{"n_experts": 32, "d_shared_expert": 0, "activation": "gelu", "normalize_top_k": false, "balance_loss": 0.00448, "init_std_router": 0.0278, "lr_router": 0.000508, "norm": "layernorm", "norm_eps": 1e-05, "optimizer": "muon_variant", "grad_clip": 2.0, "batch_tokens": [32768, 65536, 131072], "seq_len": 512, "dataset": "wikipedia_en"}
Below are experts of layer 3 (counted from 0) of a mixture-of-experts language model. Rows are named router (the router's row for the expert), up (a neuron's input weights, with its number), down (a neuron's output weights, with its number) and show model dimensions 192-255. Each number is 128 + 24 x the weight over its row's rms, rounded and kept within 0 to 255.
After each expert's rows: "raises" lists some tokens whose logits its average output raises strongly, later layers aside. This comes from a sample of Wikipedia text that the model never trained on.

# expert 2
router [144 102 132 113 150 146 127 147 163 136 134 124  91 144 119 108 118 118  99 156 132 115 153 134 133 146 105  92  98 160 142  98 104 125 114 157 131 127 109 155  90 122 191 182 138 131  73 161 128 109 160  83  83 122 149 106 130 104 165 137 145  80 148 124]
up0 [125 157 138 143 138  91 119 135  93 154 144 112 118 110 143 150 120 112 105 103 141 122 107 121 139 119 126 132 121 139  93 131 102 121 118 119 144 135 112 152 125 145 109 153 137 134 151 126 123 117 134 114 142 140 143 145 120 142 158  91 142 125 106 192]
down0 [ 89 157 121 146 125  93 171 145  98 130  98 152 132 131 143 135 122 105 133 156 130 153 110 122  88 115 159 165 158  69  99 124 112 112 168 140 115 151 118 105 181 109 134  81 160 151 145  85 143 119 144 134 157  93  96 140 142  71 121 153 113 118 130 127]
raises: ",", ".", " (", " ", " and", " |"

# expert 20
router [122 138  98 146 122 117 179 134 169 136 122 154 119 111  88 129 146 109  99 143 127  96 143 154 128 138 151  88  89 183  96 116 128 121  99 146 147 135 100 118  90 126 118 149 161 167 130 173 121 144 157 102 138 124 177 140 113  91 167 158 113 149 101 118]
up0 [ 92 133 131 158 134 113 123 123 121 154 142 129 153 133 162 127 131 156 113  98 157 170 145  90 126  91 142 126 126 153 168 110 101 137 138  79 140 102 141 132 120 116 157 162 131 120 120 162  91 151 130  98 160  85  90 148 132 118 147 136 129 111 141 108]
down0 [115 135  61 154 112 127 107 128 117 146 137 110 134 100 123 127 134 164  85 131 108 164 140 109 113 127 122 157 162 133 150 191 114 159 117 131 148 116 121 139 148 135 154 152  98 142 147 155 117 141 133 132 162 122 128 139 135  83 110 166 143 160 110  86]
raises: ",", ":", " |", " and"

# expert 27
router [137 127  93 162 128 113 106 161 157 142 172  74  97 143 112  97  92  76 116 139  87 160 133 121 156 170  91 115 132 113 163 127 145 131 121 118 104 116 134 128 112 149 152 148 124 143 118 108 136  96 158  84 138 127 150 125 144 132 124 140 101 116 152 128]
up0 [114 136 114 111 111 145 148 127 149 178 150 149 103 127 152 112 159 107 140 115 112 116 135 154 136 177 104  91 173 145 132 121  98 104 138 133 110  96 116 133 183 114 106  95  96 175  89 112 132  73 115 106 144 128 128 108 104 114 139 131 132 101 163 100]
down0 [134 138 125 165 125 115 108 170 123 137 108 109 112 108 123 119 158 159  97 113 114 138 131 139 175 123 166 132 134 118  75 111 143 126 107 136 147 149 152 139 109 110  91 180 102 132  89 128 107 160 107 131 165 117 168 175 126 169  97 143 120 125  84 162]
raises: "\n", " In", " However", " By", " At", " The"

# expert 4
router [127 109 134 129 135 139 134  97 143 157 131 121 143 111 133 120  98 108 132 147 121 138 146 111 181 145 109 116 115 161 152 173 101 135 121 154 120 109 120  99 131 123 148 126 158 163 129 145 142 122 122 123 110 107 184  98 145 124 154 135  88 129  98 129]
up0 [143 171 133 118 115 100 153 128 126 172 126 113 112  88 123 122 133 120  80 145 127 123 112 112 134 115  94 182 128 164 151 147 108 111 131 115  98 131  84 116 118 121 133 133 129 138  88 118 121 127 143 107  87 126 127 142 126 108 117 139 104 157 130 146]
down0 [100 149 109 154 137  90 131 154 141 144 140 128 141 139  77 132 150  93 107 153 118 128 162 138 132 149 146 126 129 121  99 141 158 149 115 114 140 165 104 106 173 136 156  81  91  81 124 112 115 127 117 118 115  86 118 130 142 133 149 154 143 142 175 121]
raises: "==", "===", " and"

# expert 5
router [133 102 100 159 155 139  89 116 129 132 116 129  90 129  96 110 145  93 155 130 113 115 134  97 142 157 119 112  92 104 112 129 155 166  98  97 134  91 156 110  73 159 128 130 163  71 136 110 107 119 148  86 138  86 167 124 115 110 173 157 117 162  86 104]
up0 [142 137 123 114 145 114 129 110 180 156 107 113 148 120  89 126 155  90  82 142 138 127 133 115 126  91 108 128 149 110 124 134 154 142  76 165 148 101 151 109 117 137 128 114  85 130 153 122 121 130 132 147 125 102  97  94 164 102 156 133 139 127 133 121]
down0 [167 118 106  74 169 136 145 129 121 112 140  66 125 118  99 112 125 116  92 108 132 120 161 132  83 123 126 125 147 112 129 137 100  87  85 109  95 129 144 125 154 143  94 109 113 108 144 131 138 142 104 135 174 156 128 115 125 187 117 155 118 149 121 125]
raises: " |", ",", " ", "\n", " and", " including"

# expert 31
router [143 115 115 124 157 180 111  94 136 138 125 128 125 151 108  68 127 107 113 153 127 119 156  98 132 155 171 131 111 121 121 139 103 146 112 134 110 121 108 100 110 108 144 146 163 163 137 145 126 132 175 103 118 134 139  81 100  98 145 128  88 147 132  84]
up0 [112 147 129 108  82  98 187  90 136 121 124 124 144 129 124  94 146 119 125 122 187 182 153 141 186 157 107 116 134 173 124 142 122 134 115 148 154 109 145 129 137 133 123 106 144 137 128 138  80 127 105 133 124 158 123  95 140 102 134 134 117 125 100 153]
down0 [107 136  91 142 133 119 106 127 107 128 142 113 122 118  95 141 137 141 136 109  85 132 117  96 120 117  76 121 107 125 140 134 131  87 149 142 163 133 145  68 140 127 146 115 117 126 168 144 132 124 154 106 150 106 131 129 130 123 148 158 115 152 136 118]
raises: ".", "J", "W"

# expert 18
router [143 146  86 167 159 131 123  93 120 137 138  96 107 101  89  99 122 128 142 155  84 133 124 103 148 138 107 152 132 116  91 153 148 131 113 125  99  84 137 133 113 145 152 123 164 136 142 154 101 133 140  91 133 119 132  87 150  95 179 148 137 114 136  90]
up0 [135 121 128 142  97 140 122 153 108 166 141  96 132  91  95 136  94  97 139 193 128 137 128 115 194 104 103 117 116 129 145 110 144 125 121 102 115 105 135 146  94 129 162 119 113 155 107 128 147 182 150 142 123  84 118 167 130 113  88 122 128 144 113 111]
down0 [135 149 122 100 136 173 103 173 123 136 128 143  86 122 113 156 128 121 112 159 111 110 121 126  70  96 166 160 144 158 125 141 116 157 118 156 118 130 184 120  81  91  92 168 122 139  80 127 151 152 165 175 172  67 136 127 164 104 133 131 163 155 124 134]
raises: " ", " Virginia", " Massachusetts"